From a checkpoint of a small mixture-of-experts model trained on Wikipedia: width 160.
Below are experts of layer 2 (counted from 0) of a mixture-of-experts language model. Rows are named router (the router's row for the expert), gate (a neuron's input weights, with its number), up (a neuron's input weights, with its number) and show model dimensions 0-159. Each number is 500 + 25 x the weight over its row's rms, rounded and kept within 0 to 999. Numbers have three digits each.
After each expert's rows: a language model's description of what the expert responds to. This comes from a sample of Wikipedia text that the model never trained on.

# expert 35
router:541473484497492489554476503507510487540498465556477490513498520493490493480486475514480488499527543517479507506508490492492503481560467483473484488517477532467550465515490538466498522500466512526520482512472526521477481528536504535525517481488478537523486486524512499503535510495497487470535494522503452520514475506467461508512473497508486493481543496504502512542476487502476539524525479529491504557475480494453490484502523518495527488516527452515556503482468476544445524437537525
gate5:546506503508472503428505507460492504546495524531529510531450528454470525494532500488499464490487529486474530521530484531476490517545504497529499543491493472496526461484471543535506510502475483465482472462485501467529484517524471542522518522476477524447503513517520492489518470522528506454457487505504450551483454536532510506477484499511534540462503492507452484512474492481517486500486471476513508508494486477512490517475524508493495524479489538507491523461525499520456515490484512
up5:466494473500470490523553504538504488498460493512452490525510524515484482545513519504476526466525513494521480465516538491556466524468493536544499515494495579471526537529518506463518473464503523507513495523508539485488477458481485468491517474499510528541515501505504524485501478466517510512556480435476542481507526496469488512517517477486514463527507520484509500503506474434489467488500482507467472504456491521480477494500491493481526460483473504462462495489516469492514517518513522
gate6:517468498480473518544526524517481545501505508504485495491484519469519508505532526511507541477550502450524525529541511475504495498502496484478490534528497491535502535511509497471451516531558437481512506488462561514500486506499498538505468481457477513501526559526471484511519530517501498477511533499531479517444482543486544520495472448466497503468488484508494498542504524466520493513499498527466502498485519481488464517549535488504513483505477499463470503460475509508533472499526510
up6:519467505513474539499556488503496521492434542523487477493513537497539509503524495472497503469529509529445482577503500499486564492489521506453481513509506541522504507506516500495499526493530483508520519469502521495464508492524477531501471503488464475491557508491501496501478532463510478524491498541503492517481427517530526474514503500480545472466490525530511479525468587486502492528514507523470498484504542534500487526509500465508522482507507477464527520485515477512522503510499507
gate7:518482483494460487473497497480510458541475479509483476513537536527491487502480479493497535473527498527475509511536491477484481497493525525509465486526510510507509531497492514464444513503479464469478460506516477469442492482520530525508513459474517558482502483487506503498463502512490569488486471492498484503471474524513447501512480486484481460457464521508507495466519526482510504501484533507535475570484511534487523500453490511435516537503475504456522522476516489530509483466458484
up7:487513488505471538502508494513486540502517514512503524499496511486444523481514519540485497477541496503500539502505475459496485456531500461489536511518454465498509486505526471468542548460504524559531501487524504484513504538488470506541509469508518472533491554522527486481476500518517465505491538480481521487523509495507534492492476472482502508515509543492493511499494523533462467532476479518487517466543511478499484477489460485487513498499520454511516512488555570505420540506507493
It responds to: Closing parentheses, quotes, plural -s, -ing and heading markers that end a phrase, such as runner-ups), records), "Say It".

# expert 14
router:501463512525510478508464568486533522512567489514475487546470459485534487462464527491494462482526517522478481527456482469473540486501487479469477469517475485481509470469473498496492504510483510534484505517509472462485489491478499506505454490480480500532499456529537536525510531487477437478541485480524488509537522521492541506502476466488469484486479487477511512523477471538494500485517525511508445527481480458495477475535526515512517498513513494502519472465485471502521543492516532
gate0:510506529476496523480498498509544499562501497524487491471478517482508566491483523468466486486494493479512502513492456486507471510463509493464498469512529480513508494494471511494508536504518514495490469522494500488502446523534471521517508511528537506478437479573552460531521441482508515514486524482499506478476521500507527540447466456498511505500496516506515492506512498479543498492540476500436501522495511492526501509490513509503512457507541522521526530524542498425500489520475473
up0:487486506472508544507539462477497510506468488550501487473531470504544471496501516516510484538527503475510451506552510455490520539463522547488481472517513532466518512501483476514500497495471503494503489505553524484498496511538474511504482492545514532535510519508532482483532485486486497503465539505486532491533499526512516523507479483474484483456506526487485478542534499539472484540465505498486512476536503461572513470524495512489479503512455543535476523477542508482485520527554513
gate1:493516494508505492420495525530473465442497496518517480520522529569529484547487504452512545500499463492507483499497488481496483538494477471502435492512476517498495467533508483480499510514507508509506490474511489517487545485497458502521518484520529497489506465552489495462466513512486500505511523507511484494550542505478526483536508468484496522461541492536494454514465506516512504496484485517488536531475472529487529430483536495525489491476508471480472508559513499504493538477478486
up1:522505495479516477496517512548519549506537532493503472480485470513483542511466527496484508453461501487499525535510509481516539483528495484501518531460520540489458473526482475478491518512505495479514495497486522506499476475500461458479462497513502520501510554473498477549484451490492520528530494480527465484486476481473489522500570508481504505527499490508503510535491529501487542472513471497494532476488500535456502499505482492433450539504540501514547481475497568458507501512475518
gate2:484501496472517511469568506454486546511484510487488505496492467490524498507483498511518518513482528532456456496533493508482504528510500482491465517515475486511523515509441498475570560466504498523501438486529505546506498514522472474467512471524476516507507519492489479521500522524508448483491506493564520458504503513487499516498459474502489526473488501519476494479508498503517536494502487502496495496503476491517530435467514457454540515498513510540524488498497477459539505570482509
up2:518465467478503484511497527544493503510534435483510511472466510438471487452499491494485514518544527457503556482481502494503509473479501491482501535488507493497493479492514504550507509534481507445527513510483483492519465524507485484512483528531504528468526481474550498502511453486533517496510479457453461464498507520537485486489529532498464491488500508500524523455503486496477473515473484469506459487549490524494487504513473496512548432453511493507521481539535516502487483496484461
It responds to: Opening pieces of capitalized titles and names, often in offices and tables, e.g. Judge, Pat, Mar(ion), Rev., plus CJK byte pieces.

# expert 24
router:520485470528493469491479519500527492502530494520492478503468470500507462487501490500499487481529538517478473525486489493481520476495457475487480483519470542451531468506493557483504503496479524515531490538489499511510455503518501517514484473499445497534508480510507504507482500486484468488519451473510476533521479520462498536503483495534474484483535509491494522528433469509485524559512491551518485548475494478483485477527565510507516516479544480539545487469459459517465532486531533
gate3:544489517516482507489490483505477451549521566486517516464548500509492504508503517516471465485507506447518463485509493506515483512521512514498525506473460512483521558490475529497490546516500521512487494507470473522490559501489521518469472484508521470515494509553460459474445540481495477459471487519512504533505493444504520482514483494486511488493468487505537413512511493514520500519500458493523484533527498510467532469506499500481543520485522497505529476500490469510505480512513549
up3:512474504544495519545504497482539462473479482499494499514500485463514500477512477486502513531455538476514555499513499508479499482479466497512524522487477501529511479511536434497529492496511508549482495534481530511490472526518472539500468527490481498434478532468520509509521491516522555497540495521512522470464530509520507520491503505508497508497504498514520556492497484510481474509495484528444542496492487470499525542460442516452509518546515461538507482485478507541478534487452511
gate4:573490514491508479496475505489487495467487498511512470475484505524497489503460553479491506484497537471506517494498512530566512492489549494498526507496481506507541536487481507489508470465504492490522495482499518521489483485524519493487499506503483531440503500485523502461486442469463492480506511539546449558528482512495503503507478504506488499489506465476509505479524526502497562491524447549477511550486470467477532470497503520517458507549512534487510466537517465510472459515479542
up4:526460467521510450496537488519513541501497486544496466489514475497489511494515500482528527479485461476499457447518467495551498512488547499525480510524509483517521539527476461457483484456491512547501457477489535499498515481529528513521525528446471472501523470507520517467491506485516432492528447520478471491542455501466525492480485523526500519466494481508508500487536521474458480522533471517515537495506480481487460471484472490519525517522499498481518518499544488511503516488485507
gate5:496448498533474491495482459475501490529476504456524450494467489505468478480541510521487517521450484497458485530485519489519506460496485500503512500488490492463536482569513526529479547449521512466521493491486473495490471493516538492499495496499497497500478531489531520528497518520430456480533507506469500499499509521494479518457497472433514518492493511531502459538503485498493546537519475520481519486501511453505523492488528497513531522499525517529505500501466455527548508487517448
up5:519466458484490502483474460448527496488506523458502450436472484491495478458542490488507534534445487520472523531472522501489500486488458478474501538503411495527507528477491499488483545445558514474494537520480461477509480481472520532541490493492509492499525506499504506459492503491495493537484477494462509536526508515457488499495471496452513494507529524533471491525495502496491543512521484487530485504505518486495520472476502485529509510474454480493512495482503535501526482518485482
It responds to: Newlines, paragraph breaks and table pipes ending list items or rows, with the strongest cases being "==See also==" headings.

# expert 20
router:539477424499468492486486537530527538509505469498492483531484492489495483467464492483466479498544511497484500501485490477464493477529484474471486481528509526471477492511489538491536522499484523513565527512509531512465491525491467521499508497462489525513503490530505495506550489491489509514481497509529490514512463523478444515526468424542480446489537458549504511507494477506479501525533484518516481520497475492436502490496513506468502534450514478520523495488464466519465507486509519
gate1:487527511460514568476454485479502543508502484545491479507510516496489512495509476464511527452490479532475508500521506489512529531578507453502507503516484493472520510508525460508498494507507517509482515502507543537494524493504487501486493481498509518501485484515511506546514509523517509541498513481523504505524562476470479527511539494486512507478502467535473457518499488515515491515467507541482479503499510548492559518498507520538461538525533496575475519551493481537543524466512471
up1:500471461453494508482513494484491531505509490517503544487499513494479510481527490511525519549530501475525484546462494483486474473514524478498498509473474487525502505495492482497511547450466522522491509514486502521522528516467480484436474557547495516476550529464510575532497522530496529507486451478511483487460501526491504574467499486505498522500496509524521535484515548484494508495470498513523509494508531437469512488500544507544488510512482523505535506516490477496497516526492549
gate2:478520521490464508545470481487492484513480481499532519468533524485506517489515512503503462457515497488492484514470474484472498498542519468517477537566520479472534488485515460488496463464462511504523531511526475500505480469552478547519514503464505468533508502469485512530513478496547512499510483547493485469481505511529485478498495543528498456518482497476504531480486505521515479534531495479508503519501482475512465480516531535516489485523486489457441494515437497450542469461456486
up2:552540463478529507537512487506448549526494438460498495487526518503522508513477451509426466478524517502512475474491488548540459502498510500480496523487489498501490458504463513479517496505511523508493486474526497530482480489514510523475507516506519490473539476465481509499505491490483522467503495453450491490496424517503473500500509498509499503477474525497476511542502472465485510502478452565509517478451520502482500470470521487508485506503523495559492459508471480479502510510520527
gate3:475509493502535492488486454487542565534468464500518511478509555520500525490499489472528475486521483478479509464505534520531506489511508505495488512526520502513516486503527519494480457479510475522484498542485436403508491502492469492485547517490499471464473508507482501513474528548462511513516523496517457536528479530503467506484501513449520518501478502517518528542493513479488467503504460470485493502525542526465480467519508509527506485479455479520485527485482482521470546496518482
up3:510504504469490473484508519506508526467498491502471537474491537539540539437548513510535493512488561517500488500481484447474468496483502498510524489549521508510544508573507472491518489462509459497520552520488428507510479507451534528480493470511530534496474538482492495493474441482510514488480517495514481500468546497500473478523488515469498502527496474482489492488506505530470526537515482483479493480522514470466508496526492502482511486470478496478471488514495489491535474520551475
It responds to: Periods ending sentences or decimal times and coordinates, plus closing pieces like )., s., degree and minute signs.

# expert 3
router:507484484522517462546472517482524492519511465508487496499465511491504481493461469499502469466532531520486464519494460454473514476507465482484454486523512490481524472504496521470526499519461549524514482529472516518517467536536488511503485475477479535510482471516530500528528498496469529493536503505559464528520472510448497517498480500525478498480545513557472519527491482490462542524511487523526505547469496487457495498498543516513505484470530482503562505480461483519481526508522540
gate1:534516525456470465465497516498457514527480500484504463502496490512501466467429477480483444522490537544512508526499550501496486493486533520532498525488516438487499536516527516527524521508516492484485513516488499447478533463493480521493490450497544516481481504525504519493510473481558505521478469476524472491479467490536478529512465471503502522483508485491520566488512519518492484535539485520477471510493499485530497529507542503491476502496489472530549498499504469526527504535462473
up1:475494499489497467501488484508470520491544509498514483503525473475494470527491482486536452503494514532535510515480508497506499538451491508544503446537482567493513501541488517481522489523449526503499528540522507514467503488518501480452548511486500472480463515517512482512499461487469495521500489528519478477518466518532495493492425469485515517510476517537480497506515540497489516489481545504532494482524446468472475503468484557480488499520480513505510497512470523544543492460551483
gate2:507488486512473540482477502471492515498465476544534530524491569520500499493524502541538546533562545489503473488444506546528498451541515513491516504489497464527470484492494515451496486514493445516532531497477511539496494460540474535477508500510485525556517506532481498504509513486477498524541474532502493514482484472447496479448490490492527470536494498516540497497526506501516514482490511489518518486459525504461462482518474494481517530495513507539500525495475480503482509516524492
up2:490512499532485470499487496442501501519446505523497507514524539505524500455514485520508541503516541477510457495449557471512469490494538492525507479538545432485563478529501475512486480517495519490501499509521488496487475554526460496489504497487476499510494484492512505481463518495491532505535488479535504552509500483486471495464497535489503469486494524525488478505507467476554509506483511488523508503439494465488547513548482453445489507488500519473520517512515481487505527521525541
gate3:545472513473525505524465504490516498489532508508511517495516533515509448500450480471489518491482532499473519458500506478491477487485492480495508506484496472545546466470526547500551511493555487540497486497475471467492487502515446462503559523493531467509501494458553506457480504498499479515511486500491517485524512499483512487499494505545514491488477475522479497514521489490481511510519477505503483516485545472489491457485555505491537514474504450439451521523500497555496501498438472
up3:521528499459522505477498489486474437480530445471516511520495468590479465487518518482497528497497534510488523473504494501479499497527479483486529498473519465536516515473570517465528500475568484543543523535492482468516476482464483458501525496484539476504479470504514490457486519483483504509505490498494512511515519500461521513490496470525509513514459495525476525509534465512519458493490476466496485502471505444487505478518535476525476503487492464462472468502514489517488515483506496
It responds to: Cell separators, semicolons, commas, dashes and spaces between numbers in tables and lists, e.g. 1983; 1987, 1845–1869, km.

# expert 36
router:502480460533473486509460516519530511514537502495480472524490486459531500485457528456494487449519535527484491536424476459475519479500461467488451485535506527486497483504469536468536505501483512518503504491445472503510496449506462517506479461499486521540482506529508529540496480466479525510492484471527540535527458527516479499534468490511476485491510512473488511514475489525469513498530520516508486507513493464456470482551525525531501504492486507534497467484475488507507524491504537
gate2:478453488497446540495486488483441505509506495503504461503499516465529479502476501507507526516521527518481506496500495470458495479500487462528490538543530530491535492482510484502479491463514543478527528479461471541493478468525478500480541521438491531497486532497437499498481434549511505512518501462471474481533472520523494519498522522492505530452538519525508473508507474499523496517522499520506474504494535477528491483512523494476436517497483508512511493557523508451518475495482496
up2:540526492488488539503483523469498500546508506493467491472507449499493492515499530534463522491483537482514492492518517499514504491487511527481441510510513499519543513518515542512481530547498538481527481452462467481511480494542485504502489477490567551489490492493472480461454546535497495520495535519510487502477484511464470509522504504507519535479487487473493510501489520487478480515534468498514427511491458515509515507468525516499483558486495466471484535537530562487525464482508495
gate3:491501512457501501489467474505508491492502487533530513484535487516503523498441534496485441523521504494520482488514496459465508526467535542498500515546528528520449462469451496512467490491487479509517510506508496518505460454469472472520457481483488513478512545519513497509544484515499498520492525549489546486484507493483457482516492498523497532506494517506499453553432484456475514522521506467471538476496516480532484500489525507517541478480483485478481514498493490472487444456535505
up3:547499532505508482500497490523544548528486494497525493454473472503505523475475488492499504504515541526538542518528493499516484503505464479512490499462523529523562450528501469483490510546516489454501496464504525503529527519490498474544495520471508488531488443512528489507501512515478533478506512428483498510479476513487524488484513498551509535436493499509489543488519506480481485529476503520493479493514501473458509453500469454543506512475498502495504525529519533538567491497480513
gate4:508522496494474463502473463526518495485533486501500520500493478481573517506498533520496474523489483508568506541508493491521477464456472490508453521478500493501509537534510519502516519521490527487529518477484504498534509502518492499551451491480562490580434530485539471495514475509462514532500515537464493455503522507499479530495493500484498491526496511499487527516452529530448497522470506459473491497474461467505493506533513510523526507508493523476511496516479519452501510504519522
up4:473527471458489496494470480511485505463497492525484463524535431445504499532480497483495471505504469531478450554485490535547490479537475527494496475488465473450547521519548550515524481499501551484491506505537514502499536525492508468519492467465472504533504481481480552485480495508504475523525493485476525501528470530472476532502461508542494526510489511500477478476535501521489522498517484512484538545482527501483526499489512476491493534477465521502493496485552506515520477523500480
It responds to: Word-start pieces following hyphens, pipes or paragraph breaks, such as t in hat-trick, p in general-purpose, B in Because.

# expert 6
router:522486475514440490523490514527506505510521484525479477518489502498513512476490491479465448494522525521478496520496470495476523491484461490463462468520428507471519480454480505501535543501482519572541478504500505463471492473526495519505490482487463504524488499532513510501480499484478494499533482473508461529526511531481469531518475477525483494491535486490502530541482468525484526500526481536506477513514488490517484482501505500478550476527548435530538465469478481522519520494519566
gate2:497475471541532474537515549499510531498511510480468474489508522466485538502480533518553470500490514492503478481498489504502494508493508487505499523515545484531492507513518479546533545539471470515511473462496505471492518467510507496490513513504483496508542506575497563515498499505496498537511490483524492500535457473506470493511493521520477454469499530525512508497527503505496570531441490541491478475486469484489506510480479484474484517488519439527533492484497534532455482534445498
up2:521530485515533474485547481475503511471490518451512482502534513500471520457493477513559480530468529493494493492500488461487473473512521500507492485496502515513498492456552516511495451475487494551513458457493524527491490462509541474493504476491475482484490519534453549527501570540500469491520531494546531489485530498472506491472488517504513526548522496509504485511518461542507497536513516524520512495503536450483511493506530465440539508473481482493462475497504511473513523503504488
gate3:471493474487477480498523498503498490514537479464500470470491511505486513489536535537507508488493502464474496513487462507459470512474484458489525500545480497551490502503542472520496468493472475533486544512491509471466468516522491482524474480488460485501493518510473495471523484492491488529478519537477501436458521519527469489512491504556493480491501495460530508556479518504476498487532467516549508485512441506492459463494565470475513518521491502533479517527463514488535446464485501
up3:491488500520495524514495506485516519526499486512518509558512518473524456476498501542452496491505521480480486509529578497523477526496530514464488449499487489468467494491498512474448525473501546445499462501470519486511526506501485505496507454520539502522505498491502521528537556516480527543525545463527522505507484510505537498511489479467519508514479522495502455485511490506488470506486505454523546514504532470489484494510445500525521498450481517483507482464537480478475483527441481
gate4:494447499454490524496466514512501517501513498539524495471539468502484472537502557535523458516525487511506520495497484491501454510536518505509488486541487509469527479483466489538517442483506528509493499502465529492477507486519524472517501498491485488501515505509543492515542509495494558494489501510516560488504573498507492437484523516512491500489509485504481514481478462529515521498533492542550541526499547463501499506542500460428507494467494518532505499515518475536496492483467509
up4:529468462480496489523502510483510538546498497520480517538511533511497483518508545519474480529490527455459497489528501512522476507487499451536503537572542490501497493520517472517506466540534502493504468524475528509484523497526528543529522497488510498487504485515538481553479454500503526486500487479503500517507540484528482489535545493473488496508536525543501529511520511476508502533486496518531502509456526507547543535524468512482522489488477507512545479575511520472472491520484536
It responds to: Frequent whole words in running prose, often verbs and adverbs after to/was/He, such as once, forced, were, first, end.

# expert 39
router:492475521501512468499453516515515475527523473552485480475482500468494510460484511517501449484516520521468438536510483460476512472470488492477467469534507497477521473489460502497517530513467513524492492531498494467510490527476473503523500484510474524519470453521518511528478520488463466480511480502545450505514511503490488486498468494498476467475539462520453534532511474491475540486530488510508487521494468461512485485507534521506543479533506503478500457469487430496509537505518555
gate0:518512523489508482518523531504526506521477500559512483455482531472485494504516529499555506522522499487501504451516493479476461503482554518469456508543487476477533485492527522500490459451482494484494536539504490495515455537469522535479527500478485557483511504535484499536473479525465479482486524504519556519504519484491552466496461508483547539510495510551500510493518470487492506483531509535514501475550484486492483500528479497479530500517542463479513507463496512490492529531539501
up0:508521512475474521485516508486447506509494527560477515434492498505483503510531545499481501521494507477523528450484511491472499496449550502476481542570485480493538461494514502493501501511496490433477525478513444529492471548490484523499520459462503524489508504496510455485480514517479495500485505526469502522498534453455496502499433478525479497508475473517516531472537482479519527514518535541486497502493451539474469494500491483521499498503500504505506497490464477470473481516488488
gate1:489531452520462528470476553532508498516467488505468509500476490479519494513492497525536515550536528482501533455488516543507494495455543488489482528479503531514511507475507478542523491499501507503523499480512470500491486537470467513497504497448524494524452498495514529526498468497468501438475534472515494482503492481470464513455489483486480527526489501464460486516476505479483514500535506504450475521505535466506470505487487532535555499515506426516499515530484513493560501482519485
up1:527499535515486532491504469524476492515489514514509480504572502494465498467507476544514493494433469539489517536488486441521517472485459492469532520468489465518488484475491516491472522517488475493469490536489514453492475516504542445529500474504519523496520493499480490501522509490552510505506482514476514466552498520504522495529520511505465494520542491531517524526495484523505489524511499467513501496478458469438521517472480465486462467497499487512495435456457518467481501478476505
gate2:519459496520530466529488498458498516518516512491553473530510457529477472531504507517509555514535488513478495467502491520463496529531515546477478473552496483489454464524475523504491517517486505469484520510533500541539516488455508462494461529506496512505520560518470480532487497458484531503476507510517488509478501532493450492502529494471484538512542493455473462528515531488505504512465497488519498507482456529467457503505499509525564519495514495490510472501464500515540533489516505
up2:475498501500508531442448503490448519511538510475538500488532506493461530508516467468502524510510446506529488492505484531506526507503502488541530493514514499510481533540497464534507491554459474476564549477440514494525495471549482479507512538499492509483499494540477525542508481479485498489479496511519501501509521523494481476469492477527512502482500524498544463500439533525500505505497501537498560452513490437497482516503485499516495505460494514513490498518460478474501511506474523
It responds to: Lowercase word-opening pieces after a space, especially prefixes like un-, re-, de-, over, out, and opening quotes with a letter.

# expert 5
router:503480496498513470545480529500517496524529475525476493491479511486502479486474471498494461476525530536488471521522469455478522470517467483487468474523497496473510454498483517487521498510473545524528516514487503514481467529530486510530479467500475517527455461515534506520531511495460511500535490504540484501520472522444488511518472502463480489488563511555457523527494465487453546539516499521523486534494492479465496487498551508521517490468493482472552491474471464502500524491516549
gate1:468490514478527501507491445461502454534489486526504478520483492505510517509492519515519529494520557515467537540512498424483505479496489498493495511509525476546485519513520494452533508489484512493523536509511501449457474520475546482526481558469495516502497523474442488472433533522480494538495521503506536498517509485522549509472505465497513467505470522490488498467509496514562485477533495535482500519504514492548518507518488525492504500528519471494537475505478458489478497469488522
up1:495484487484468512506522513562517492493516501500483488548505510461437483456525499488487499529504431521478468479476483494491512508515524482512542532515516513496465468524519498501458499472520491555525547457488548527523527470489515460525507568548533475478512484479535498536502492477507470509495485457503528500514506526504500507471485498466480533505506486490520500516494494488471514490516521503567468526474552501515498482440478534518506512507502478492528520471497520506513504499466479
gate2:490450476504482540517502489502506465476464522493504463529503456494486499489479480459495522517523535457565497519510451482495513481454497512545478467479491521502481513528498487511467492516496528462531458546468504480505438480489532491515489520502502537558477478478533496501497502487478500523491507506503528505525520493530508467496515504493531524474486515529471482502510481465531495487509528539491520462523532509518497492450515536490509480442490496520453477491499514425475504485501546
up2:476494473469486516521472529501557509535476513468480491485513515508445460508485515556467526578503525513522506477555502474510475495460491496534504496485527535512515452457506519505521507542438505516501506496493478448511533482481534513539468502479478506493509476503542461507512555484481507507473507482503528509466530540535535473509485476493489502506452536530455515504492487506502472530477475507485516495517519482534506467498470501521506492507484528520475498504494495467466522530492500
gate3:511492480455503524482506445505525501520516506462469474530498521466523473533495518499498493515505490552468522510481479542500501505526470515453532533453502456503523475501499504520486500516520534509513496527486483509487482483503437498513536442451487521499502482493513485499501519493549505528510512477461513502503503519473513472526499506503505483485524471478518521534492496498474486445485541500568541497489520537464471500516494487498508455482526484551493455515555525525504543541462478
up3:494472479429503489521494505479502482502519506523470470457519494478492502460501501497514529534488494510480449498548525515498502503465496518512490539502497540455461501504497501472534503494523473476535518513494483495503512507515509499500492485507464488513501538543557490495506518514522455497543470485523481524474520495485496500462487540458516503495499521477515532436476506523487544500462475495478564480487497531490520515460476484512524538455533444491503500459556529457523531511488516
It responds to: Table pipes, commas, spaces, dashes and labels right before numbers in tables, infoboxes, dates and coordinates, such as "| ", "- Coordinates: ", "December ".

# expert 38
router:529462499497481468533489501496503475537495488507487483520489504488492534497490521476459497472529537517475487518493499489505514505546485474456478490525464536481511479478479518474515521488482504530537471506481527492507490489527495509531473500437469537523507503530525507514509559504483494512515491483505504508514522521482484508501474502491483503443524478563516545537447473476487544505511521515540495521507481479512485496507502487492535477509494418502508484466471498602460516474520500
gate0:531513525469518540471467498474515515479473446454507487501497485502493483455460497498505512458496478478501478511489454456512505489496485518485497489561527545535502464502496520472519493480532527493464490470463479496500496470512509508494476502529483525460525539465503518471464510517512499474512487504461477494518563460526480492473491469461512496492463494479475522503487542441499515522473492458491475481510471496566476551500548500503476488483514474470462514511500470513509537493501483
up0:454465498525486464512515512535528501449512540520498492510551516517504467550499492512546524462495498556497502494478482505503504504493513511523531486473517541490497532544507494539519519520491475542502470510517526512517496512488460487519490446494475516493511511472525465519517476503492491521509537539537487472477528491475520490522516481491521488543533480492509514551535479542578499470498490511515497496511513499517518487488486493513516541508429439500538483486461462523488520489492506
gate1:495518489477519504535484505481503486522500474520506483484507481508488482499447513512529498525501565506473506522498500516527529465499486473485531518549505461490541481507481484522483480405533502528508449510476529485498505466507499532506485531462502455488524526509479483536480536509501466493565523517467530440466504512480511515479477506481487496524456525507505481501506485489526522525493484553499484491482504560510468485467520502494549498507500530527488501506504513450470532494548493
up1:469468521516476514560499525496481517501525505483488534470497495518510511485505522486484499508473498486493458506515524531504513489493471508484494535507494521548497476476521482556497553450499492498501467518509471495534513506522507503494520506530491526496541541503509531525502465516471470571490541551466556491558479466465512488486488489508489476455482516511529502523500513553478492466452507511505483522532484457476546542474514539480510494502445481533514487488481527518504522501504481
gate2:474520480520483451511481528463494513471470487515506459495511484521512464504454545478454519504493509531506517497531518468481469495538530496446522485510499514501506530495487462505477533547496516531516502508506520474539446487423522489474471477507480508516532516508479498507495498519503495506508491552491469522510480481455493480468495514563479512496496467469501480497470483536476487517483521483503438480519496488529463517513480505493441515524516510525469519509549491516500549491465529
up2:535481481471477501500481455469520529518479469519513483494503480520518477496534494548481500523545481502497523500478518478482499530464477466509539487493508534521482489484465542552501497459560501472517528500500498478532444518501472501556535500565504466473500460520509509500474468471495521494495481500476509499480519450489495487502473570485496512525523470518513537487472517527492504501472493454517477492498542489512525483462556524486486524522501523496505478472524504504453538493512516
It responds to: Word-final suffixes ed, ing, s, ated, ly completing verbs and adjectives, e.g. superseded, tiled, drying, killed, compared.

# expert 2
router:509463451540463485515460502541532500505514481503479425496501479463549443475489525476495503490519515495477476516463493496477522481508484458483487478527486528481494486512474528473519525489481537510482531468493483460516458461470469528455489482487473515535489494535510539528515487480469520501520470488522476541501505529520505492530454481495475503475527490495524525524501484518484516467541517512482480528486436474457476480533524496457516513510478501532522497502485476515482535495515521
gate2:494501503488453477511482462492452520461462488494530485478530514497492545459503528541496527510491513509522485527483496497521450529534507491496478463529484492481515484502543488545539508518475499498533520514502486461500465487453534471527502503511493518500480519464567507517501467476508510450509476480522522489538504469553444481515472507510499457550492487537529507541476479533488466503500514475473496483509491506530490514540505502516472493491484488581479502517476490491476510520499530
up2:511537477451507493501535504461504491496569504536488485476536513516452563548489502464521443477536504517478506449490479488475518507441501541505482516458506501499477501490493490477488492509507520509555491509472553509518513508502498503477520509491514532514512495509483522445507462507501548510526491547468517511510491513443517500454452517505493492480487479477485529467474516519523501503531493502527465516531468499474488509492510507485490509471483506467497504477570493478511465476511511
gate3:520509483515472472457508483484495525517516480477486459481515499488533471460520524473530508510467495480547467532533496504526453460457497473502460510483495494533555547510487544527487512483480497503508494524475492511564487469534529512532512506499511558518509535530523517513496455509522494513519501507458479499523531491492491509484472486517500526483560463487473521536486489476497500487482493509517522491525500536523483520468519492514479465451463542539456511520456509490525522463513497
up3:488506500499566558492493528518483537541520468527487480497511524506474523550489515521525456479492482484459468484493509492496513513522518518493505510494493507509444514465475499497497467460521509522492496472501522529508533477574503518472519494476461505466499486503545500504456480475482464502438478498469534517517493530504528549518463512463517485512525465477477470470496526498503507548495561506534479478521499486519482477475500497499478502522482501522525495524496473494549483469455526
gate4:501469510538506524466525502538509506506519465490497503466515501488495508497501501508466543496453505520485543500503529455508496532519505461487526498538502481504488501467554505549511489478522446516505502480474519540493507482523521513484509496494476480475466497504482500572435528501520502470496552461489477466523532510516495454545539484578518498516514467507530500508479481509538486530535505527521517537502491526467483515502468513496471506508519491521513458518505468499466509458522524
up4:488502504513530543490497516506437499496485532500489443470502507524513472488523486526559497483526492495496434526486497516470493515510491475520472529533520523485516517517535501475516540535501519523513505501466472506524498492488471483496524497503506473483483557467466512474478462470497495507556522476497513451560562488495510488460538483498505480494501466500510474510499519536443510458520472508468505495451467525513495512468524508521476511507525497482504508526467492500509515483431480
It responds to: Single capital-letter word starts (K, H, M, W) and rare consonant pieces like j, z, k inside foreign names, e.g. Fujian, Krzysztof.

# expert 37
router:515498447521491455505470517497522508532519487499467469515491473484506482497484505450503487457519524519492477528428479455491510461480470482479436494539524529479499485504488542463535509486473528510522498494445501526522477495518489505528480456481485512534491508524507531537486464485471537479527477493535502539503440522503490508512450484545476497492511514487497508516467496510476508536512503518522493517518475460454484463521550536528489476480486495513513483489462483527504517503506521
gate0:507487504494476488541463498491511512512544514561498489489523500468478495489458526464536491489493510469506482548453505458490530500422463509510494516527544514537466510532469503505519495458523499470483504524515500505490527487513526515509521507514515548532533482514510504534504475497473520523551458483508490512501494462515512501498452527523494451481516496455469509509506525484515509519478499488502473484483505470470510507519545504554497536497511521511533463568456459505479519474501509
up0:506526504516502484508513508533501490487469488465471512476499460498516493438497531490523549512522492484517503368489539498502532498516508485529522468519488493540543496503515496486469483519487517525507537492501454481490487484501496482475469507503513516478471521502514473489506493515507499482429508519498529476456546502506457481512524464462533510500487487513521498512530531499462557507527492520490480468511503495539478468512494470509491478492490457466476487487518510475543481477489474
gate1:520518491475542459494500501457477495508545526510518522469512469513536533451444479516452517550501497500541484568511516484518514494482514488528496518510500459495529493506483465493495520482552528529492501506520501468511485506478482533547513499484499495500516451505528492536496485474527541498482545493510520467505497517440486478491521494539490517519494492521496472487486503535470490512509475478505542484520445494475506491560515497527490495512501520513479483471496549462478546529517454
up1:500510507532469483480500494481503501521518510485483485501517495515541509480532554518446497478490484491512479450499543475464536490513528499492529513467492493520520522470469530503488509507512503507495493539468540504513478541520475505526539508444534474505496478507530470485504500524460482532486530523519492501513502484421529468499492447469520516503530453535516514455499530542541520491502536477511544452486471479478497516504461462471490465498498489499477495546510502458525531512494529
gate2:486497486489490541468498511514540523524485456495496501510553497497512474540513520475511497495468511490486485506512523487465459494445524436518497499551518532469504508523534497452504527499507509480504503460457513531540513487494521513512498552483507530496492530496483523494473515515553532502501462492485492513452527475534496464507503503486506480503477521501535522518476509491497509559484454519473469486491527462498498456507529501514484444492467465485516475484425494520480515462533486
up2:485510502498551536514507508551504479490536509521495486524462496476488524516444494507508520429474487510501506502480477521519538481488438490496493496446532504508491516486465470508516519488516487504511484509494511491442477522523503453493455447517530488495537517503474484511516444507493503483480506446484511481533529517511472497490491492508494510493506467463456479509459489511536475447556504491517495513530464546469476540458489511485542516522512513481495530491508479527518514536521484
It responds to: Opening parentheses, closing parentheses, pipes, heading equals signs and capital letters starting words, lines or abbreviations, as in (MP), (R, ===.